python train.py --d_expert=32 --lr_router=0.000447 --norm_place="pre" --positions="rope" --batch_tokens=65536 --train_tokens=478000000
Below are experts of layer 7 (counted from 0) of a mixture-of-experts language model. Rows are named router (the router's row for the expert), gate (a neuron's input weights, with its number), up (a neuron's input weights, with its number) and show model dimensions 0-191. Each number is 50 + 15 x the weight over its row's rms, rounded and kept within 0 to 99.
Before each expert's rows: a language model's description of what the expert responds to. This comes from a sample of Wikipedia text that the model never trained on.

# expert 42
Description: Sentence-final punctuation. Periods and commas ending clauses in prose, and decimal points in coordinates like 83.856667°N.
router:40 57 48 36 42 22 24 51 67 43 55 48 85 47 61 50 58 41 13 62 68 30 70 25 15 41 57 42 67 74 43 66 37 59 58 18 57 50 41 72 57 38 57 55 54 51 54 53 46 55 43 52 32 44 66 61 58 33 56 33 51 34 64 46 56 36 37 66 43 54 48 57 51 80 19 61 43 32 59 77 60 57 33 48 51 73 99 35 48 62 63 52 61 25 54 59 33 43 72 74 49 35 55 47 53 38 31 33 49 44 69 77 42 58 57 77 60 43 54 53 65 56 51 41 73 63 46 59 35 52 32 62 57 66 48 55 56 64 33 20 51 37 58 58 22 43 66 51 44 10 61 50 56 53 52 60 39 67 43 45 76 51 79 44 47 62 38 59 49 16 31 69 33 48 45 41 56 47 50 54 62 26 28 36 69 50 60 31 68 61 34 12
gate1:59 45 42 50 41 42 47 73 70 38 38 35 45 51 55 42 99 17 62 23 29 59 41 51 65 45 42 60 56 57 32 33 65 48 49 62 74 19 50 68 47 29 39 41 70 57 57 27 54 47 73 50 56 69 36 53 53 27 72 38 56 40 57 78 64 46 77 58 62 73 40 55 43 63 56 46 64 73 62 55 54 36 68 46 23 64 64 73 64 97 74 60 63 58 70 60 56 46 56 33 39 21 29 33 33 40 39 30 78 53 82 51 65 43 62 42 73 50 33 35 47 69 44 31 22 55 57 55 47 54 38 65 60 77 42 36 36 55 39 47 60 47 65 44 54 50 26 35 57 43 33 52 75 63 50 45 59 71 32 58 42 43 43 37 51 59 20 65 39 49 65 60 61 74 40 58 22 59 69 49 44 57 54 40 79 31 50 40 41 60 43 49
up1:58 65 59 55 19 56 45 37 51 62 44 48 37 33 39 54 64 58 29 50 35 31 65 48 42 67 41 20 46 31 67 39 36 63 48 40 37 44 35 57 44 49 55 19 76 49 39 64 63 31 00 76 61 18 44 44 39 58 70 68 59 68 90 60 63 39 73 39 33 29 68 31 64 46 51 59 46 40 52 37 49 58 60 74 34 52 34 35 70 27 56 62 31 63 38 31 55 33 72 50 28 62 74 49 77 50 39 51 47 34 56 46 39 51 44 50 49 38 33 68 58 56 60 40 59 46 87 54 58 60 54 46 56 43 28 49 51 52 62 68 31 26 39 83 48 47 64 59 62 51 64 53 55 58 50 60 20 45 51 38 62 42 69 49 42 58 34 45 66 73 85 73 33 45 56 64 79 56 45 23 58 53 45 50 82 55 54 65 27 43 46 75

# expert 1
Description: Degree words, name fragments. Degree words like much, little, well, roughly before comparisons, plus inner pieces of South Asian and Slavic names, e.g. Ter-esh-kova, Kr-ish-na.
router:37 67 69 44 60 44 34 38 89 59 44 58 70 68 69 46 52 52 47 55 63 34 70 69 24 68 58 58 77 59 55 56 56 51 36 36 63 52 55 43 49 50 31 14 40 57 80 47 56 45 36 57 46 59 52 40 60 27 42 63 58 35 64 36 41 61 34 27 41 34 64 76 25 74 52 67 41 48 39 54 60 45 32 35 28 36 67 58 49 41 73 41 64 23 58 45 51 42 67 67 67 47 52 25 56 64 59 86 27 63 48 48 54 55 66 79 81 77 39 49 72 62 56 42 90 40 24 46 56 51 26 38 66 64 68 54 73 47 49 51 50 40 62 59 42 26 66 60 50 49 76 46 53 53 53 40 57 34 62 41 63 47 69 51 54 46 52 71 51 27 27 51 33 82 30 56 30 23 74 52 77 39 57 45 53 66 71 45 72 33 37 32
gate0:46 37 40 53 46 42 72 67 39 44 46 47 47 46 74 61 76 58 78 42 37 52 21 52 39 64 80 55 46 51 65 38 61 64 40 61 56 43 26 53 63 48 65 53 44 33 64 53 41 75 63 59 52 45 66 49 84 49 39 49 59 40 45 59 45 61 54 73 53 54 53 31 42 38 49 44 37 69 45 59 58 70 40 63 30 58 46 34 70 51 65 49 33 44 85 61 43 37 49 48 64 45 72 40 53 64 47 45 40 42 76 35 83 48 45 63 80 34 54 53 45 65 60 53 51 41 33 43 25 15 56 59 35 37 34 67 41 56 53 60 40 72 50 32 35 45 11 37 57 14 36 53 59 48 29 64 63 45 57 55 51 43 57 63 58 52 33 40 49 75 67 71 77 27 58 60 73 98 62 22 50 61 57 80 79 02 41 51 50 36 56 64
up0:72 40 58 68 39 35 43 44 73 73 48 59 62 59 76 80 17 38 35 44 35 44 41 35 47 54 45 48 75 38 55 31 42 61 23 28 37 52 42 40 49 61 27 43 40 56 41 25 43 27 33 62 45 47 64 32 79 37 36 63 58 36 25 37 40 46 50 66 68 42 53 44 36 45 17 83 29 73 40 51 66 57 49 44 40 27 34 72 58 53 66 53 68 45 65 32 50 17 69 44 37 60 72 61 60 37 61 34 41 34 39 55 65 69 60 23 65 41 41 52 79 38 54 48 56 43 66 41 26 42 63 47 42 49 46 56 23 68 69 48 44 73 47 32 46 46 50 38 48 77 46 30 55 53 51 36 26 58 46 52 46 25 52 54 46 43 49 82 47 32 71 72 60 46 61 46 23 66 14 60 42 69 25 44 78 48 67 35 75 64 56 43

# expert 38
Description: List commas. Commas and and separating items in lists or clauses, such as meetings, incentives or Ranga Rao, Ramachandran; also ", and ==== heading marks.
router:48 48 73 54 60 24 23 29 67 84 52 28 59 40 68 61 44 31 38 50 75 45 58 50 27 73 73 69 78 69 59 51 59 43 34 30 44 49 19 52 38 56 38 53 45 41 66 13 85 43 53 57 63 52 57 50 55 39 60 42 47 37 58 52 50 71 40 37 40 52 55 57 64 66 35 75 58 41 28 71 60 70 45 29 50 44 69 27 53 48 59 45 55 40 59 62 53 44 62 45 42 37 27 42 48 48 67 54 23 66 41 53 46 56 52 41 49 65 18 16 62 52 50 60 62 69 48 61 34 63 45 38 32 58 61 54 58 56 37 28 56 61 63 51 37 46 56 46 45 24 52 45 37 42 62 76 26 72 43 56 84 54 48 76 19 36 51 83 55 48 36 31 41 35 27 41 55 53 31 37 78 29 41 39 89 60 73 34 69 63 34 41
gate0:57 43 59 59 40 40 68 30 44 59 46 40 42 42 89 62 62 75 98 36 46 69 45 53 48 66 62 72 44 41 60 49 38 42 23 61 68 58 57 42 55 82 36 61 43 56 59 51 39 73 59 55 63 26 56 67 72 28 57 53 52 36 42 29 42 58 32 61 59 34 48 42 33 72 53 55 54 68 61 59 42 65 58 50 43 48 91 43 84 59 52 32 29 58 71 43 28 55 52 33 65 54 75 41 51 55 70 41 58 43 66 27 60 56 46 51 76 38 46 47 36 50 59 62 55 45 59 64 50 49 41 78 42 49 45 64 54 37 47 55 75 77 55 38 34 65 45 50 72 20 37 59 64 47 10 55 42 53 74 62 42 33 55 50 65 57 58 39 59 70 58 69 62 27 37 66 54 89 51 29 55 80 57 79 50 34 37 41 11 36 55 65
up0:74 51 66 52 24 36 39 42 51 65 45 38 57 34 35 58 15 39 57 48 44 54 64 32 51 46 69 57 52 51 48 34 43 60 38 32 37 32 50 61 52 47 30 58 49 44 43 13 60 48 19 34 45 50 60 46 75 40 35 47 72 54 53 37 50 38 57 28 44 84 57 35 43 50 43 66 19 75 34 40 35 68 30 71 40 51 44 42 52 32 62 64 62 53 45 45 49 42 53 21 64 52 52 52 55 25 65 47 41 63 31 33 62 23 48 32 65 32 28 50 51 19 77 64 42 68 80 30 43 52 59 30 36 48 53 46 19 59 77 57 70 61 32 31 47 44 32 43 47 70 65 60 19 68 69 26 17 57 45 64 67 40 61 61 56 82 67 71 51 54 52 71 63 40 45 52 35 45 22 65 42 54 40 33 68 25 73 65 63 70 52 40

# expert 23
Description: Kinship and rank nouns. Family and rank nouns like son, father, officer, commander, usually before "of" or a name, plus pieces inside quoted titles.
router:29 63 53 22 56 51 56 31 99 36 58 29 39 25 54 43 54 54 49 53 97 51 60 60 30 63 57 50 48 35 45 49 53 45 56 56 41 54 49 43 67 38 35 34 45 51 77 42 83 44 39 45 61 85 57 64 61 55 64 47 39 54 78 44 46 59 54 45 59 19 43 54 28 58 71 57 26 36 52 42 48 60 35 52 33 32 48 38 52 44 40 62 60 41 44 62 66 49 40 72 62 49 34 44 57 72 51 62 36 46 46 54 49 53 55 92 59 46 25 35 62 55 54 89 69 77 28 64 42 37 35 56 58 58 50 54 80 56 38 50 14 37 47 77 43 70 70 48 74 57 54 42 44 65 59 47 27 60 49 27 54 50 55 43 25 71 64 73 39 54 33 44 40 36 36 44 21 47 55 51 66 41 32 44 50 75 47 54 73 25 35 26
gate1:56 63 82 30 44 42 31 38 49 70 53 13 39 27 56 58 81 38 54 71 14 57 33 44 66 34 69 56 73 48 46 39 38 55 21 50 47 13 35 57 47 25 26 34 55 59 71 36 64 59 51 46 46 64 33 46 42 45 35 39 56 35 71 84 59 49 62 38 53 74 63 65 56 65 52 65 54 48 48 51 30 31 84 46 65 55 60 46 77 69 71 33 75 57 67 64 68 60 64 36 56 44 58 52 36 54 22 46 63 26 72 31 53 20 43 46 59 43 44 48 40 51 68 50 18 72 48 55 71 73 50 61 28 39 60 63 22 65 44 54 56 41 28 25 55 37 47 56 72 46 52 49 51 62 48 29 29 69 47 73 47 47 57 48 39 60 53 57 38 68 50 40 62 69 53 72 34 80 43 49 51 62 55 43 52 33 40 69 51 38 39 75
up1:75 50 46 18 51 50 44 61 51 65 10 61 41 29 34 55 57 50 43 58 34 49 44 52 43 53 72 34 44 40 68 19 59 68 51 52 54 46 31 55 19 73 39 32 65 28 42 56 51 44 22 49 64 42 59 52 51 57 57 61 34 34 75 52 79 18 53 32 25 08 65 50 74 41 34 74 55 43 46 66 63 57 47 53 11 37 46 24 53 40 34 49 41 40 28 58 50 41 58 36 54 52 26 76 71 33 51 44 43 42 35 80 30 52 45 57 56 54 50 57 53 41 55 35 52 30 52 61 43 57 60 71 47 60 24 40 79 43 57 24 28 55 54 54 41 63 44 44 48 45 63 53 40 43 34 57 35 50 65 38 55 53 63 63 84 45 34 63 64 75 84 37 36 48 48 71 69 70 53 38 50 57 45 73 86 49 65 56 44 61 20 67

# expert 18
Description: Descriptive commas, word starts. Commas after descriptive phrases and first pieces of split words after articles, such as brief, weak; bad w-eather; c-rowd.
router:49 69 63 28 45 41 45 61 72 72 41 29 41 44 49 53 44 35 40 54 83 25 69 68 26 68 71 71 73 66 63 68 54 68 33 34 45 49 40 68 46 64 49 40 34 51 44 54 81 31 48 71 77 42 40 52 56 40 74 57 43 62 59 49 47 66 59 53 42 43 24 61 36 58 76 46 43 54 21 60 63 73 18 44 68 39 52 30 40 41 49 31 49 53 25 61 42 26 56 75 38 64 12 46 21 55 67 59 31 38 61 50 52 74 45 48 66 66 54 50 62 50 71 79 45 49 33 72 28 63 44 38 33 84 52 72 61 50 53 41 47 53 69 58 46 44 76 65 59 36 45 61 30 36 43 78 32 31 52 42 44 61 43 51 35 42 66 46 33 45 53 71 43 67 58 42 49 50 65 59 57 40 28 09 43 40 69 47 59 67 38 24
gate0:54 54 66 47 26 40 61 45 44 51 61 48 40 37 71 49 80 34 88 34 32 59 38 60 39 73 46 72 53 38 61 39 59 46 49 46 64 57 34 62 56 67 46 65 61 38 73 40 52 67 80 58 58 33 38 71 55 67 59 34 69 33 70 44 32 46 51 52 65 44 43 46 46 46 59 35 37 61 69 32 44 62 50 61 32 44 54 38 73 57 53 39 74 57 86 56 43 37 38 37 40 62 67 48 48 59 52 32 46 56 77 20 76 30 41 34 75 54 57 57 38 50 33 44 37 50 55 40 49 68 54 42 37 36 24 58 49 58 48 45 66 82 72 50 37 63 28 56 61 29 40 38 58 62 00 45 30 54 63 54 35 45 36 61 55 31 47 40 62 76 86 54 57 26 27 70 72 74 66 58 82 48 34 65 66 21 28 54 30 35 63 44
up0:63 26 38 33 15 19 35 48 61 55 48 51 55 13 60 73 53 45 58 32 41 52 42 41 36 46 61 59 85 35 66 51 37 42 45 48 59 59 38 33 45 44 27 61 47 49 47 31 46 56 32 63 74 51 61 48 88 41 47 46 63 31 17 21 71 41 54 53 49 65 77 61 46 43 10 73 45 66 46 36 70 51 34 70 22 43 46 43 51 49 65 66 88 62 54 50 50 21 69 41 72 56 65 52 53 36 73 42 30 36 46 65 50 57 55 34 63 31 40 53 55 36 76 41 40 73 67 31 55 39 49 56 53 41 55 33 35 85 55 50 63 38 26 54 50 56 50 50 23 67 60 35 59 51 49 28 37 78 49 65 71 43 54 70 54 66 53 83 41 45 49 37 61 35 59 36 33 71 26 45 41 66 45 59 53 50 76 50 68 56 52 42